{
  "normalize_top_k": true,
  "balance_bias": true,
  "init_std_router": 0.0264,
  "norm_eps": 1e-05,
  "rope_theta": 10000.0,
  "init_std_qkv": 0.0597,
  "init_std_o": 0.0,
  "final_lr_fraction": 0.0,
  "max_steps": 6060,
  "dataset": "wikipedia_en"
}
Below are experts of layer 7 (counted from 0) of a mixture-of-experts language model. Rows are named router (the router's row for the expert), gate (a neuron's input weights, with its number), up (a neuron's input weights, with its number) and show model dimensions 32-63. Each number is 500 + 50 x the weight over its row's rms, rounded and kept within 0 to 999. Numbers have three digits each.
Before each expert's rows: "gets" lists some tokens that make up at least twice as much of what it gets as of all text. This comes from a sample of Wikipedia text that the model never trained on. Tokens count by the router's weight.

# expert 13
gets: "\n", ".", " and", " was", "==", " he"
router:533464484560513619479478453484478492469509416480542599502478501478419581505520477558519446553458
gate0:547418526462504595427626490519513402481460513441485512471529446419601586461556588609497476495515
up0:439527436377543525458526446488502355517427516560568495529429526524491473550550571498518515410524
gate1:598482449476479476613524517541559333453462567620396569493520481529420483462479536401535517575504
up1:507522455500569453530486430543486489538533444457635527522516488567476490462552488568547476575528
gate2:472436453512545476519545521491536484604580565527555553475434404552475576493496470474531554588482
up2:430531525541497516494419494608513420513421374347368517498460478439380496525551537525484542468515
gate3:554489416501512542556642562517551553497597530468480450425570415509464492491477457588466553563512
up3:572581539423450569467462537508470530541505480515484493492463496504459510507541548469537564464404
gate4:486490458607498625490509497477463565510487419556553549585454544451492376472478524416528443482546
up4:476543550597462488591539489412536548438476454433487540443532537510486522499472462526456379419494
gate5:465474564407548493487399488482474535485433415505577596482582612409521454523419452491460601512548
up5:575463500561476468465314524570585504470545539489500452522520456527522490518510480529476446524566
gate6:492505442518472440477501498561508543515516555583516498590570537418559575588557518485435540533469
up6:491461527549586471409496524548492549516448386500543497479536470561454458486491514501553489532473
gate7:534508464566546577449491456617526439519516491543549545477428491501475520476471556470530469418530
up7:514433532595561453498470486537548490473432447553518540506493496474427518508509563555390497460534
gate8:463529412537529576536434440493495449522545470537484497502452455417476484527519508500501468497574
up8:543551533534516580533585429433477499469466501458543486525528425488534483498492506481528475539553
gate9:509553465555540533493476469515448380485547477471431525483498537393610484569504521560515458483530
up9:490555417490499543586506544533492432586534544492567586403460510455478617618507430525502563489470
gate10:458510529474478478473454465462533605541482509449494473529467486518428525595428546528549480510442
up10:447439516506500527475553570453492529554561428480469511443548478500529490494499500483449541528417
gate11:346565480491441531523553593569490567402501512584566431448446492607539525507524560468529446524508
up11:521432467507523473527499469423532442549435541471456562514515526512391435520528438414373517523476
gate12:532511438524543428445464492483589495523493499450500533527519462479514574413497608506365440497502
up12:454564479529347453591489481519512457453543387456456489541476530629566454447460502483493460490547
gate13:507482514440450550478531563467477442500468472502457558453487516449446579424510493408498524546495
up13:542540387556525471526495569467485479472621493501486525491409421479524555550393548559424470581443

# expert 18
gets: "\n", " |", " (", "|", "==", " \""
router:562402552490405537424495441493494474464511521555463627502535448471473553503499431508540503523461
gate0:534507565414497490483438504545578531530499482446513488483516456469540514504443455532555444597513
up0:552509502540588480527600609520536498508488507486498535514529432588509537605442562563575455482512
gate1:555544552491423449510541531472483440592500507566512442480456481513516484572514560585530518498526
up1:447454473560537504419531511561519557486569423442583521473469564550432496443550525477581513542440
gate2:530504506510521518378467486461489538495520490506505559526499452552606463461462535567570457488544
up2:505448490507544559499501539533462482516474494592460593482591528502470597494476462428447479574476
gate3:506454528534596449475421518583459582477489599484435556489557556531477563460434373470513559493545
up3:423553522425601468409440491399610503482502479449483467523443472568510398470491502585491498597612
gate4:396458478493445519502475559467564495524483462539551574510515404589476490539443481500433526580502
up4:491558475581505545528427487518518485450450444482451510553558597541545505508463539453532428515384
gate5:556459429581508474466532507533492478687549520502507518519487456577524537447466607421437521507422
up5:486458472491449491452482578590472434486614537530468477454495468480560541427471517471477408356505
gate6:457481488479599483483523465523500501471454475537544513483538535510475505542542511461456496534600
up6:582510512401507546375359508494533563463527446549478577540408388503453484497548491514435551465487
gate7:450504496480541511341503417422481568434482462460420492547484465532467431441566424515484514619540
up7:479518590494534543496476545578503546463452465590487458481439569469519536443539481492504526535445
gate8:452486525508491526482484455495535452477506414525443483446490510452417500543557476422599479473383
up8:464488492548592487513474557481437653492575485458469497472513478443505525492547421506479411563487
gate9:538493557509454543450528518491518515508531474525435504567490431490551556474398565551588478502519
up9:548487516428553550514580517439507627525427488412449552468454410503516549408548457554438492517500
gate10:425402530563489500517512520473517476483498533591470570444502410570622485537483546548510461524502
up10:393518484500617568470449471526536542606506518478502498520487491466508478527487458514498397465474
gate11:431499532599445477501501512499571510408473479477468487481459493501491529551508462477472473558431
up11:592541478514459452487583420520554498487518552429447561505544488466483496430578401484561571540484
gate12:507441531462419473581497464437456454528573593466481569510529454534527548596438462538449560521450
up12:640555520547566477428546531594481520490561468540450499549531487505522514515473561490541466410441
gate13:535528500540452479504585448497581567466506542640470553514464435500503603592464484441432500474521
up13:497561485491442475503479395537481501396460590539532507465448557538489524554499514511525527483461

# expert 5
gets: ",", " in", " of", " to", " on", " for"
router:435499536476396530481507539522490322476508469472456487550406448499433544510476436549418619556462
gate0:464452587477415487435572522538448454408519511535472471457408463486513583478520560521488614576379
up0:544540423517528464458407502482582532502545458490528454523478546479502519498495516564471423452487
gate1:484515586552466448470452514524431468423507469476510523527401423527453530522457475442407565563461
up1:511508393491465448572471487431519522499470515475447524519547431464458551553498545544560509488464
gate2:425501474476428570461538493480427461459515503477550460488454405634465463561465426603525525552506
up2:552505471561568552515539478603515520439490537483515542501503544499537419432543474549442452492610
gate3:497539521502459526425474505520555462470542443596517472528463485507471519506504448490526546503468
up3:469452583469524573569614470506501510547503453506558562485507488511584484416570487510516523527529
gate4:536475467541520446395482494539504366462523519429396413385573455564549471466476455473531513617443
up4:471544531477479427477380559525509482618462561518461510495443371510499521520530505511513502514479
gate5:424439487463421521478422531405494523477494445549508502530524471437518553469540557571524562529490
up5:561461587496477481583543409506485422573579476465494536469410479558491549610475505463449457606551
gate6:451469485588477492554430510516493475571585449482534377574519470473572510553492490626483487593461
up6:519501536567487452497491545492451473447455558529461466526462498516499411462454539447390478538499
gate7:422390484502494487480361449564539449453499589428559532542467421545469499524493542490405585473463
up7:466466601518558335537350518493534541615451527505547439540534487445503503440480500527491543583587
gate8:490554505567371538558469515464592474529620492518539480554522444535530618535551476517494605533540
up8:442421515479513454540526502568428469482454462448517563462502387473497570470556597596455507547528
gate9:414492484612485456461501484489560490467501477524387538478485528557533485495449561545561514547568
up9:465573523443481510471371471490452497406526554451507557503471547544535480493483462505487520454517
gate10:469491533511555484521554537419505456588456487443599474558485522475385506496524439485575485502440
up10:426487542439440453553541520561535505516481517517474455470476543429446436454577462467509384631471
gate11:533370523568413530371569472518536548501480399493524479414428541528391539473494543496529527606478
up11:394407564474458502506515546470524488585537434416478505434473443512496468499410433504494564468537
gate12:539409469422480442450530549472566500419628479483474525515543474433463467477417402456507424536507
up12:493461479560478507439499570482514526498467471499488479432574592558426507422564526471493380592404
gate13:379555520437469539485494560506533508457624400473466541535474422457464462505481538479434497452520
up13:469488488504506571499510435516466541495604519517564536459493533468568516447445479506492478596561

# expert 20
gets: "\n", ".", " the", " (", "–", "|"
router:479466492443457506421530534572461577429547427437562529488558630495482569494472556448486502479421
gate0:495415564491550522508538504560539479469423474482537450405390517466474353490530521443524561434505
up0:523465528529610589481460497450457548429530571473534457560478581420539547428628536521500554514463
gate1:444541483469523570458451543504441498453470460449570530472512529449542528483437543514494503518546
up1:594451464466469403515488483520458480489468567537513518418515479530411542474516491450501498536520
gate2:498453531514504387422516468579509569448497481522560529493522509493438515536546473463499555485484
up2:537595408523484527511553486545493486517525597477520443535465459466494512433556562513403462427591
gate3:404476457503463494451577523588517542508571504535571514451433426416514485445450515500452572404490
up3:412596463503452560425523437457380426461528484526467472435491442543467516488559537613449454530594
gate4:483427559437463521447502520562492485466574497546468590576489454444402577489483517448536515475513
up4:477588498530459507537509389547436551496423534566561488502399497551542528493439476547407514577538
gate5:525464477582433518436476468422541456481403531504545574533488429663551436537483550479454564590459
up5:573455449506563487483575530496500470443542420596550427540500466529545532575549469531477509498466
gate6:505541565439535482528452412433537490473551526494561470622500540495416477512516527499538427516420
up6:491527403536524531528517548553520514437491526465423454510556547506455556492540560444511482424523
gate7:440474568494489504417526465652537544436517474447489602509489495496496541605483568447537548482423
up7:462482533540541468472538499573483488525467577426432470569571513550513393524554507574604508516525
gate8:467404440477467467529487465476511508496490500465522513509529588563537504569446513527467515511502
up8:493527571456574410497544557578477477543514560484496446427485477431476512485403466574507566449527
gate9:537524451558586550454517600546478534474546443450566602498507552381420447456506524551457495486568
up9:448479524588592477555533537512523443484430519524451559516580505551541513519518462536499513487561
gate10:474467514450519483470439411519401547615515521496533532511513439560465506546453556490518602505475
up10:498490463583498512500490598536533560463453501501569395583526498434484457567458433360497599530461
gate11:526496521460548459488476480456400534433507477574527494563512586530411516532483523500545487491572
up11:481541523521484557622523486574491557533499464524467523510490503494478516456433434457460539508568
gate12:515362470430504551309443518517476574482561475522563452487500457549544566533465587427548555492508
up12:466469492548488565492550447507421503447499520499563601608492472498466464482518512523493458538423
gate13:507467520494525523453432451470584420599554375542520440517526502476632548606454549545505356577490
up13:588497615548545608434531390471482536414484489473511460524427565541538444500505496506494560480518

# expert 8
gets: "\n", ".", "-", " (", "|", "=="
router:503441455470551484341446527562465465444528395535460648418545516486470520559538572452497486561430
gate0:568507455488513568516457444425464484477508458450496535580460472486502469504450519536445478467430
up0:490482444401506505577560528451507493522462504492510480562452519532430443523477563433488506561585
gate1:374576506475513562468482438527580488508549531434484536465553498556472455504570460547556521516486
up1:457520456386481468490512527464474460455593477459553528460439585512391519534490567531523381573515
gate2:534461547482442533496523499566491447597441484482442435500436472456558540535564426585538502515537
up2:455475600557509597569453505432474484502504475541482487582520570579546581519514466465476514476529
gate3:584519535516425510485452469465487578582517455486468533521616492401539497533509491553539481505371
up3:552428481459432474432442429539466562546585482531499497457433497449447552417522581458512531534449
gate4:395477434511533473347408546527499519424562526483551552475494443492476455571532424506392529527518
up4:461491491460452556555418533522555543479515504405512622466449507433523523512557555451488445441453
gate5:411561515392470517364418530488514545508482425496482503450469511497543514545489492494438553523457
up5:537539571472550472471539470491526448333521489488518584432455515489598411466474628438539441531600
gate6:548494379518470534429429541504445467558541413451490609515583475445553530542502494479533532506458
up6:510494466436557525484416550485441491443488536590470460540463548505522499602450439490441512470561
gate7:496450567411517508424502511525506483501537430530428524437536474446468573429497494415521560491573
up7:462502484520548393567378512417560500550553452445436446470416568525391545469545457523523549465448
gate8:520578515443429464384507384452567506465485444498537590450493427461373503501456512397484501513477
up8:450541466566485526576438560432489388434472422500488544486604482557505553456561500417453565507605
gate9:431530602468574556431498419483503472505579548519514519505514562525426506552528456488569475568528
up9:504520467395506501479389472480424505529438512528475536504560515447462512471545515545565506534472
gate10:547464470463544473391500437527419516484558501481420607581443490530474558497558552433495544483489
up10:474481517568395506487606429523475601587550541541501540418548471575473526458545523496495579586562
gate11:499461463540585525427445404532515443478561500527430533466426543440534545517571471440474594504499
up11:467485446507640532451478486484521408499567541509439532599538474470522430419557493491456513580466
gate12:502482504535589480392530498505486477546497587495531521425463534415451412432520499452575509575492
up12:511488492480513456404507429496454498514486468451542510458428544568494522573493549539524519588455
gate13:467528449417537416439507485500453397387549438470506441507461512487488462515510528420485422499467
up13:582420476493531466405491625474453447530490464471540468415547525456535506429475541462454469465506

# expert 9
gets: ",", " and", " (", "-", "–", ";"
router:542548495505526471416516544468527511533560510417517546483573536557511519509442513613527485580485
gate0:410478438484479456458522476501549454550540576476464553500538470477480485457415493490470499513486
up0:543551498461423468593520488459571542587488509462428362524518508482469486577519536459508537476498
gate1:513509492490477432538506614519508470495492491480564489510466485557471513502419548442495560526531
up1:470458524457525532464559547479494533491427477440505500556521541440504512462534476525539437458536
gate2:548519558549606527441593534443511480458522491472433622622443492512462461558458471451517439522483
up2:466454466524471504508570523476434534441469445449476594495458514486433533559458583545455483427524
gate3:529510474461452444534455477480522597396524475524484502541555522410529527555509489472569453571459
up3:450394515522583449442524438498486465492608437515507455510571428409531394506459479525503536497481
gate4:478498536527584527445550503419400469506552438515581492582592510520540462519572549528512409516437
up4:477546506531456527552461536424511551475477537550517460381469582517543429503485563540547537470501
gate5:467480505596522580362524474487578524559480553504485629540509525412402493393461500544495450458520
up5:471552485436537446585532544508629507538485508522509431527538473444464478529487505557442497541493
gate6:470573479545449399494529536443520490453548536515511496493544506532566584461487509597426465560526
up6:405466560421525422515446461546405504520475532509556579507508443418502558530463516555544512511536
gate7:483546490535542495474511633458576490510635522501502515472545414502493416593513512495547437547580
up7:457497534559545593537462459461474473470411443524507428474500527512500434561481552520490462568535
gate8:542542568484465471397564488410432607451482548459475466465542498525508398527439523484535533565594
up8:557475435461562397581452455488548489501530449482558425602499484656491625586529547424397463404515
gate9:459474440464523435377532575384584574544568424453479456470553520508554541594347510465517440499506
up9:473413536498508498468507435462483496461491593453545558504463512431551490516494415526430554509510
gate10:455485456479499461463400557403498506537489511503572480475531488423569444570563462576538565581498
up10:568449509522490533535480457490389466447451539479499430448472536511516520524492537569493527476497
gate11:528445566493459472421526529506553443596497455442522563551536433538557561489446549524518491451519
up11:596494450462407561444479478453508507508517471494491509552468553561555489616517545497490384433574
gate12:511481515485484430502556563469439503549379392437607548465492509508482510528575542556460465620534
up12:440569492455566407444533554537522456524507470485605531481517496509418566382480447574506514516473
gate13:460565557366500372478491558468579558467561503547585493533609584584474546589445524521467501477530
up13:564488502469485486475537669436497505515598493511428510438505508562466523532480413538503541493534

# expert 17
gets: " of", " in", " to", " is", " as", " was"
router:409556499559489471487506550520503530476559419484404509481524366542506549598584500493468517465505
gate0:556575465505449516516499457431490502544531474535517454485413482397468457488503581402484521531402
up0:449467520564591450455515371408454494432566504521382495462523482512459575435530504541503503497495
gate1:517527554509564434539567515518548532572582479431484615545508485542580500569586532490548517565498
up1:387463491494607470445504471561606494529536533449491487552458582535452542503474481491419452474462
gate2:557498516481496534549427577514461473405446510545497600568501491399493580531414471479403502439477
up2:445502439497455551538439598533480482481512521489570491398546565493450495502485462466481581451475
gate3:363565553431567511578567442506551517459474447389492591470438405541498579523530581539472488387468
up3:572569449533473513481520488485415471479526501535513469605380528543528388459648526513487521515530
gate4:482484491507515460492511473570513515565536507504449546443502465428427622390529503453414515573467
up4:495479513498474479416438524620485488419518484519505479423477432550506585474500479534453463580470
gate5:472457430459493572517540565498494548507563485498570507568497523371438444574553480484469482561555
up5:537446467508519522509501481491479547453574504417545451539484535520466487534494468580520497541488
gate6:309488398428510518502478548527410459550522551567476496563505487448386517529471481489527481482514
up6:491481567529452413430387502571568407488482485483527462543557496557452481490409492541549528447500
gate7:395510482477476588466499484503535556558523516465541490501362543493497524458544521446454493471492
up7:543523484494451514514454501536471457437470573419497481502588546382590438593444569463557510524531
gate8:548552512573481483522501506482493513488522415505491509513483493468547479548531407512446560488570
up8:515500498450503552519531534420561583545507490427454628515468466453546525487556496526609551467487
gate9:551465559511493429480493615479549428494507442522502556484554471499538479499558486549486443513505
up9:418494498506543416466523512564531618483534464480534530547513543396468532525501530436527503490450
gate10:491444593515516442502497541527524470535557514509447512585481496468473530430514466481585594636437
up10:533538501513509557510571465535530569492504562514577611573452525473453522522564468531520565573522
gate11:439522489476552483497463407585511515578493462450605549489607484490459475501466390485479455522517
up11:492477498457522522479495488496475445576474468499513519496500443525519577499502438488507554440405
gate12:488487477547424480530541482515534496562558518493477493553555543531485508544512524441428542602439
up12:543437470424443477584574459515537600406536540444423423533490447470563459430471480576531461484514
gate13:513508428496517508534526579570522490521483487442507500541509358514440511487453464507508448444489
up13:452509529588434428500489483477486569482456427473418513461432500531532524457535500555443514444451

# expert 19
gets: " |", ":", ";", " ", "–", " /"
router:536432461499548500347589426481546538440512431524424566509512492535470493510575387489482452506521
gate0:522489527429665513433523511551471589488519454563530488562513474598493476479552530486442492422479
up0:473454504507535507499531482585518509556527485513572427592486467611501485482467621503511535539539
gate1:563518490507627433436548425479573536420568493415511519391504515453543512536522489490454522548559
up1:558525453463525512458468431486570547477446520510462512571545419393521484460563462543441455462547
gate2:443443490402585521484471482499458514560543391492482501501442479433631521473579467466522435505550
up2:511493542509553512481471468539487401453567410515494418560478505504439502539381489538548468445515
gate3:497439568508425556498489373464474488517477536553522500482450486527533521518550514525572456491465
up3:535595456461525578474492457514532445401508484483501572475444580479422471603533462472512481547587
gate4:449494442496470404407517418549492503461501477517445439431460550514499590536473448523561474428515
up4:498536513549436504511600618501487458519512566432449475442506500501452494553589465471525563490537
gate5:480472580526465403460529427510500500486619458446471488546569476508453591470427550503426457416449
up5:452562441526491493428535538472514589493517515352377441407542553535510393492503462461462536531471
gate6:531432434498555452458531525506497561456585526454482575482465511510434476493556526584547560483495
up6:549540550533470532483535491464425449503519425438501522520573579515452472578504530486557497551512
gate7:527502452469586475520586476430538502438576493481459496520426518484484452559460544533505499486603
up7:404557510533461476442542555409465440567496529450383477513505529545542462558510503618481514538532
gate8:440482567460503562471443498401534576538595474602432467512506442477400470515503449505438461464518
up8:501406524586471558516515463539561502582437481482504544428475439526521542540416394586558483358548
gate9:544483468577499493472533485563552509510529503563441543475554476451529473552543471514519493588483
up9:493447471555524528567531468516518405467514438558407523515545503516413538487525488517458498474482
gate10:489460539535532483401517444467462500394511535487563400531501599500509526469524448407505473594513
up10:546523547485510538550445605470529382432568450399540501521498435640517464499537543470513521497523
gate11:450477457487519460616468453581547471505571517517448451526510478623626592622551511515471458492472
up11:516461421476427520541558533501534530528409409462544420485508516547578525515512510572460491523443
gate12:477433478396466455505430507480518539542530528568444525520524478504470524583552534549553480413541
up12:498472556493468515541477435497416484489545443465520514485464482543511572516522480484528467554625
gate13:511531486404561411421545598497588494459526504462427455417464467489539453547537505508499587524486
up13:447431491543491503555572477444419564396442478554499492546510452504503589499385455484585457548544

# expert 11
gets: ",", " and", " to", " was", " in", " is"
router:520523611603499462503519545492519539547492425445548568440509380490510525507502527473472469519471
gate0:605477511559459474523543556428431513536541424442505493543468510551514511586592557518439432571512
up0:548438506530477545604496486503567519542569565506452513541451547422528490618533483566481534456458
gate1:435421516479457498448565545612488548505479447552543485583528406518426554509476540496557503511526
up1:580547498418483544457445558576503463594520564549512425524485510522510528504471525492483497534569
gate2:518360553541451532485488538500589514503464534481553497504511574519505583487467444561505580499463
up2:478511443466480487536555469483420508541485558562587510512449509450566490452560444550516516514514
gate3:475488439438516489526536532532585527522491508572459476503437450519556566583547524520487482445449
up3:537538478412585485475484509486475461464495523483561528428460503486485425536505531496558493582501
gate4:462402531542433498531573496512501506488429482424487446491503541494536492460477441480443566469574
up4:547428548536561480482466527496541488551505499385632504597450459522515507588510571443494464403513
gate5:522517510498517491404489489405507509601561489578549516557461428421517537429526408541518506429559
up5:473569578444420534533423528537433489511489494523374564556482398499615480478421477496487536471565
gate6:506496524447433388438545464503588592473568537470538402543492451479422515509470444432493454589490
up6:490519493427589448480503499522535429479549603480528488530512527482548503504494487529420559580513
gate7:523467504505402403549516472551474570475567432545512517389461491528509553561483477512466510463560
up7:518450489532502459452570467520492445512562443539423490468430416407447422476452520555416519554534
gate8:512513469512473495528507398490504489454606413629570513468513492448518536508487543490416597541507
up8:466619505468563452399453518466549470498498534478458544547438556493462476451500470515447596514517
gate9:476523507590543430451420470674527424470481473399550574507493500540440485535530580508506458540475
up9:531555501459482510521520446350468592440523543610484395509527504408548502529475490513576440571579
gate10:440388532491525522513440592486429575500553493435549528484448472522392544605600494478571525488506
up10:510443595540614506451494572499509449499414566543509462567511585546557450518524514474539519521472
gate11:437450620459538445434403466493576555491503493490500498473505496409446493525452538505475489563477
up11:516435557592517511522515489404530515548491504421451465519485511566458560516551509426494466483515
gate12:504490425522490463469455521583562450492455466405439573479459495443521547572499522554539540456513
up12:547475449542534487499582507439522500445478477502509485462465416562439524427586469448584489526469
gate13:523440419518478461438583581548487522435545496408491425521469415436437513487488436538476592511489
up13:538516560478511463546436485523561433451496493448485435510414431548468479485474575507535508601502

# expert 6
gets: " the", " The", " a", "er", "The", " one"
router:572549460467533525509527565514539553522489454506616514567470478494516477506463497604399485498525
gate0:508482581452463491498410440484573470467465556563505448440531457423480476533562453412447560511513
up0:519482469422558550501488510481511485496491536493445535461477384503605363500488489577541502488493
gate1:443474477505472552542456507416525472443446444566529537539500451553565513525616538578457556532364
up1:429495384495537512475534588455515568481453514490464542442510520511447447562513500567506484422446
gate2:525484475540499534492475525442524485534567426439576549562478445489458491530548474494444489500513
up2:546445464546455405417486432548520494499516464531489485525533475541584473501553537535594487533397
gate3:485545480513545511504544542526588489527495486549597492559558546427567564510545429484474492539486
up3:536555549513524448477523420526474510565500437472548576447438617563381512491475613516517426504459
gate4:391479485457537475484466475493529454478501509444464531471507438516535555559471557562428535505541
up4:532417472616504488487476406490509480544437457424491534520502489440582478494492480544536486492444
gate5:578523479470503524459517457506601490572566447462585596548566449457504533535402491488427531473364
up5:628521532444397484535492519553475529410471445384489529549522583432509502509490513512489399499502
gate6:590506495517483561475475427524459542515461497497616504453419415557470519476498519481491476580505
up6:543496500389520549478480556488522551496490653426472495440424493597523529454580436454518442538539
gate7:372464520554482499462545466466426482411553425551441505564490509529521501449551471452523537600477
up7:515469478466394532450529468524509478552518533477495538426441477549508439621557488466470530486459
gate8:496567454511551484532437505440605414479450412485540539563585540508501497562540577562469487501537
up8:401473546567528443571435518541528537489404605504432480490517438500497547434506519547453405594569
gate9:469426497478411591482562510455454558571494496505451455458501446466471563559528525532468532596475
up9:530456528411592382434508502543523550478507486447548483390551496528484469531476637437546537514536
gate10:564583508474534418551583487599442505557552515466549443493589508486563528485519559523377421492503
up10:480433588546538485478469444505430458523546530544408515481585515440500487527433530478523491463546
gate11:512464536512485526487497460489454477619524453548544486502478460498529518530338508528588583556540
up11:494495445487489426518548551454555490428519514554536541477497534438502504547511561441458527469485
gate12:498550531528527428480481544524495555516415506434427526533494388435479578528495511528535566498578
up12:562506543434474471436556478513518459417479603569439441561454485509489586459478504443555526453478
gate13:469440495487546409442543549531631506457543462504525484453553446579459556456526446558481584535472
up13:425505516515523523419489531529623446517450383518461507431433563498522562522525486435548459591399

# expert 22
gets: " |", "-", "\n", "|", ":", ";"
router:535478428445462534371464525446553529511587507557467538451550531529415547471536526451493523418459
gate0:450508466449471475447413517438490551406537462574491552481529477557537517483478523531515512514578
up0:608523470547582466491484483464515496503487493415516565461489572487497548486562480501504526479484
gate1:485476586561526494487499468547542547408605551476520461488434499541459446525512525519377562464513
up1:576468507476565466454471496464493524568608453425471455530545477563508500581531487552470550585486
gate2:533555558527515636504436599548518505553431425489538472504510507430501553536463549463460548512491
up2:500539453559440458518524507587464445482526434574463463512427484512478504433518401567521343517545
gate3:417458540523533497516536482528387540479474534514544524586469456515436518575432526478458601464519
up3:509507457554472528512458570499470494472538500577556540470436536538551444481380545535414617442549
gate4:493591430537527582499463509512507499463579458502484446539466426502538522567549447500416643509488
up4:517479569524468518552394501497510452526489450411427468511456425496461551483449508493517569493493
gate5:507473499427584421457474435391461442507624551413508493544536494471493525497544460485454513462385
up5:581542486485475463499504454590451395501493572477555512468524520524467543501486521527538498469516
gate6:513468538482434477418428525597432524554466527584468519433512395476454513574414585480503543494478
up6:496496453537502480469550523504407546554507458483455546539526569489495589543429439543539528507470
gate7:522520580468531507460458494514535497560564478490510550550543501502480512554509542456458527595420
up7:453554523505542511483439402480477461560542538530437558528581526490510436470618374593510468500536
gate8:384435560539492505585471470488588471447496495546520450550474546504400559517508526471507451492458
up8:463519395549536490573498524594415455506576517546522516529483565494459423615417513603511449612548
gate9:538551522536394475521518432551519465423428491535573470562441463511458456503493533567410603432488
up9:494486510401463482479545482489589564504409498428488478500464582514571399478556415542413437476491
gate10:474471527489577543366510497420510553531487584570496531620584437512472510503471519393492523478597
up10:392460542524445508546452483483367544496529493440428543508465430454470476546458547471455489408558
gate11:487434488525444536424466428477528503454563495458568495519558457442439514474510479440539591495460
up11:562526585423499469423559403546488480480475418536455459484529528491402526458518591504552497495611
gate12:449463492567424574465481465497510423497645495430540495473487435454506596558565492508457476503466
up12:474445505503468545526413547497452490505485494484462490476454483478524422461467494488506435516357
gate13:414480537471465421470374510495596490464483461495532526466509491548476568435465491434506467531558
up13:525539451451567503520424527497482589486435491515529546536504529561475504583607489462530420529530

# expert 15
gets: " the", " of", " in", " to", " a", " The"
router:489448540478526449502496480578559436499557477468470571516383566426555572502468519478430524516468
gate0:521484548501457570554504493471464474487594513475544537548485540500516463414493498490601510473478
up0:401505449475418514531530518449510519536498553528458520440554528516468490480417504460473497512493
gate1:476476493501490499632501501481479564564518548465543652532531553438510509580509445438485476498450
up1:517573564605479623548455525455534503506477493517569511449442491536478450496445447465532425443573
gate2:537429536469498585495485520482547543505561525524500470558504475518591602405517396411554453541463
up2:584524497506497614532463551469465456480367602489542444574460591517511449489459478562396506473558
gate3:569496512559462519454582547634391477417484494487644519525501524509536474519509448484496545492553
up3:476501496557511582447536553514541476463400563474478395524450557506501407479473506530508537524521
gate4:466493503468541412577524438498469528542656488478503498607487450544498485491542487541461446519487
up4:523499512406478444497485542445459551546458439585482538407537465510445588516508508437454428516482
gate5:465661519545456478532499480549588499473382502477508515548424425482562522493485450483554553482439
up5:572541526561498592366475479515463507578447425498530516476478413486417528515471513511532522507507
gate6:539392514539368519458491465564427494580527406565462545508408429529517458447520440562527558484509
up6:470531595428568406615482518546469414443418535520452471556533530438515504439517485442518490480460
gate7:475518490411529482459438516570558420462516475497544444484614492436541448431464513565553532534477
up7:504585482523558485587520561465553491431452576507505578532472527438526499432486579548543559540508
gate8:505416424518547429608582563519566468410558497434548542500539454491600468539530515538578510436453
up8:513424439416474475447536434537514512517567460525444433511417516490485478592455520508485472463465
gate9:470496436560486534548443460515511547463507480505562523591433462491536561456433517482500556517546
up9:519469500462537505617434512510493436490474551430473478497532430452493514422479529592521474438515
gate10:469512584451456414613534522525518418466535457525665490504505457469510425496553506561525561522461
up10:547466471488552478512547472499476518494475480469458409507571559597533498532476474600562509486584
gate11:464483535524426560432441495494499527483473539495498517541511493480597551493513499588445504473498
up11:601471491537431500539461504495544399516482506447554526443568469533488516522584543497518467483502
gate12:485392490427534487538498367551523469453552579509547503447419452385478489508445426461505527516451
up12:584526436614458412508448575493497411412519396529572519484547510482518467521502470552409514549496
gate13:481426457495540503572508493523539545461463454565493566386450563482505582431459545540540475509437
up13:538494516440499493532548513459470524462478469415488478433429429497485552531522522485410557509388